Experts of a small language model.
Size: width 160, 11.7M parameters.
Training: a variant of SOAP for the experts, 340M tokens, 5182 steps.
Below are experts of layer 4 (counted from 0) of a mixture-of-experts language model. Rows are named router (the router's row for the expert), gate (a neuron's input weights, with its number), up (a neuron's input weights, with its number) and show model dimensions 80-159. Each number is 128 + 32 x the weight over its row's rms, rounded and kept within 0 to 255.
Before each expert's rows: "comes after" lists some tokens at least twice as common just before its tokens as in all text. This comes from a sample of Wikipedia text that the model never trained on. Tokens count by the router's weight.

# expert 68
comes after: " |", " 3", " 2", " 4", " 5", "1"
router [141 110 120 152 114  60 139 157 139 141 169 141 124 108 114 170 140 148 127 137 116 124 134 146 147 146 156 195 113 148  68 103 100  60 156 192 145 142 105 170 123  88 102  81 160 115 159 156 178 136 160 153 146 160 126 115  96  99 155  63 184 150 145 123 155 139 102  99 132 147  98 194 102 112 142 144 143 134 123  80]
gate0 [123 153 143 175 167 101  98 142 107 113  92 157 176  96 100 179 157 152  96 172  95 123 145 163 157 128 119  79 110 105 105  55 162 109 155 121 169 126 100  90 149 168  98 109 136 127 123  72 173 129 150 173 183 144 144 136 100 139 138  83 139 137  97  84 157 117 135  93 173 118  94 138 101 141  85 179 168 110 200 111]
up0 [115 139 184  76  59 175 158 135 132 110 149 143 151 136 167 155  68 107 119 135 129  87 135 134 137 140 148 150 143 105 111  84 126 163  72 192 113 137 130 181 113 116 125 115 146 119 159 117 140 121  75  92  86 153 139 127 146 151 136 107 140  99 195 170  75 159 151 143  40 109 112 124 170 116 150  85 109 152  68 103]

# expert 0
comes after: " the", " |", "-", " of", ":", ","
router [160 194  83 210 133  88 140 174 113 113 150 100 124 190 124 117 140 155 114 145 137  62 123 115 142 110 190 175 176 171 135 151 110  56 159 159 137 151 158 136 168  88 115 106 122 115 135 142 128 114 120 115 112 142 115 146 106 127 170  58 123 185 155 133 115 105  95 119  98 134 148 144 140  95 147 140 131 120 151 113]
gate0 [129 139 121 142 115 148 174 110 128  83 115 128  71 131 169 139 119 113 127 109 151 125 136 148 141 126  77 156  54 147 129 122 155  72 128 150 112 125  65  80 114 171 118 124 149 158 125 147 155 122 140 131 112  91 117  98  82 110 157 186 115 141 133 174 146 127 146 111 174 130  86 161 160 102  54 187  61 125 231 116]
up0 [116 163 166 124 160  95 128 158 214 122 127 145  88 152  93  77 116  98 168 115 177  99 128 101  98 156 152 136 128 135 135  94 163 183 133 148  70 107  75 120 156 177 149 109 133 142 142 127 169 114 174 183  77 155  70  93 109 152 124 159 156  95 179 121 159 148 115  77 160  49  76 120 152 107  90 164 159  87 127 166]

# expert 33
comes after: " W", "w", " T", " R", "o", " K"
router [111  85  43 175 163 135 164 178 128 126 179 131 190 147 100 117 134 172 136 103 148  95 119 112 113 156 139 157 108 138  91  98 145  99 151  93 131 173 166 139 115  66  66  65 121 115  84 102 130 184 171 163 142 111 136 113 123  95 173 127  72 153 144 151 145 102  96 190 126  90 134 166 151  92 124 205 164 135 123  72]
gate0 [156 149 100 152 132 128  87 191 119 132 100 108 142 142  70 131  75  45 135 113 148  28  93 125  62 174 125  62 136 130 134 129 118  85 123 109  49 180 118 189 162  94 115 135 135 129 127 138 172 105 105 170 114 151 101 168 109  97 141  81 159 116 162 138 148 158 144  92 112 123 102 126  72 159 136 147 133 179 108 163]
up0 [169  46  86 148 145 121 119  94 104  56 105 110 112 138 132 134 150 144 137 128 129 103 164 170 153  96 133 171 113 130 133 125 102 113 129  78 164 153 120  75 110 140  98 108 183  96 133 131 109 127 113  68 159 122 135 155  39 149  90 214 123 106 114  77  94 131 145 172 156  88  59 127 146  80 123 184 102  97 119 144]

# expert 63
comes after: " of", " in", " at", " to", " from", " on"
router [126 157 121 206 134  94 105 136  73 156 122 135 135 111 111 138 166 161 114 156 124 116 141 152 194 127 138 173 194 156 104  76 187  70 173 146 134 136 168 142 168 133  95 123 150 135 155 124 133 181 165 146 159 146 114 124 125 124 129  66 172 160 110 137 132 117 120 160 120 137  92 158  70  50 142 136 135 104 103 136]
gate0 [134 137 153 139 181 118  93  50 138 123 106 113 145 135 117  94 111 115 108 149  97  83 188 127  88 136  95 135 135 154 153 102 178 112 125 154 149 158 188  84 174 150 143 190 142  73 144 115 134 142 134 189 109 143 120 163 140 181 113 153 157 134 102  86  95 136 124 116  82 147 128 136 158  80 102 109 119 113  42 138]
up0 [101 132 154 179 102  90 141 171  89 136 168 141 125 162 121 166 197 140 140 109 144 131 123  89 137 184 144  67 102 109 150 194 133 153  74  97 113  95 106 159  57  75 123 160 136 173 174 110 108 158  93  96 148  70 163  83 184 100 137  69 127  80 115 146  95 118  87 177 179  93 119 119 139 168  99 118 168 123 168 129]

# expert 46
comes after: " of", "s", ".", " in", "ed", "ing"
router [166 195 141 182 132  70 119 101  86 130 132 139 171 131 124 139 191 146 105 165  97 105 124 203 165 119 139 128 152 169 103 112 162  89 183 157 153 156 169 123 147 135  98 123 176 159 170 158 113 131 142 182 179 134  90 111 103 114 146  96 178 186  61 138 103 159  83 165 123 155  87 135 105  93 103 123 121  78 148 112]
gate0 [140 139 132 131 120  96 144  87 163  68 129 176 160 134 133 121 135 167  67  87 117  45 107 144 108 120  78 130 155 167 110 185 169 181  99 111 147 104 109  78  66 164 148 154 203  98 127 195 153 155 136 127 124 122  94 104 169  99 118 166 143  68 135 109 115  72 115 137 103 130 135 116 161  98 139 121  79 136  98 101]
up0 [124 155 161 157 109 133 176  89  85  23 152 152 151 145 122 123 124 174  94  84  80  61 102 165 140 147 192  92 118 143 138 163 162 134 148 102 135 107 154 102 147 155  92 126 157 122 178 131 181 114 124 112 168 132  91 104 105 173 124 133 123 140 111 156 115  57 155 140 134 172 153 123 164 124 114 117 109 162 132  47]

# expert 28
comes after: "3", "4", "1", "5", "2", "7"
router [126 127 140 164 123  54 135 153 112 119 114 171 134 138 148 163 169 149 117 157 116  94 162 209 137 187 146 143 121 112  96 136 124  90 150 174 137 127 133  98  78  95  67  85 160 121 155 147 116 121 127 107 162 166  91 148 128  93 166  78 166 205 143 173 150 147 134 127  93 116  61 175 132 115 149 169 142 127  97  92]
gate0 [174 155 140 101  58 163 111 106 202 116  89 143 117 145 152 143 168 183  91  95 114 112 119 157 117 130 167 167 185 165  65  60 165 125 124  95 150 162 106  92 169 162 107  93 145 124 135 140 148 150 181  89 161  84 138 114 184 104 141 137 155 175 107 202 103  91 147  96 126 137 142 163  87 152 108  85 120 136 134 129]
up0 [170 177 141  99  93 151  71 137 123 162 138 135 193 155 140 106 146  82 147 130 133 141 107 149 133 122 204 142 106 146 101 136 161 149 134 110 156 143 125  75 126 156  97  63 109 132 132 111 110 126 149 133 173 103 133 198 176 147 207  99 139  94  90 132 149 121 155  99 100 116 102 108 162 151 147 163 106 146 148  95]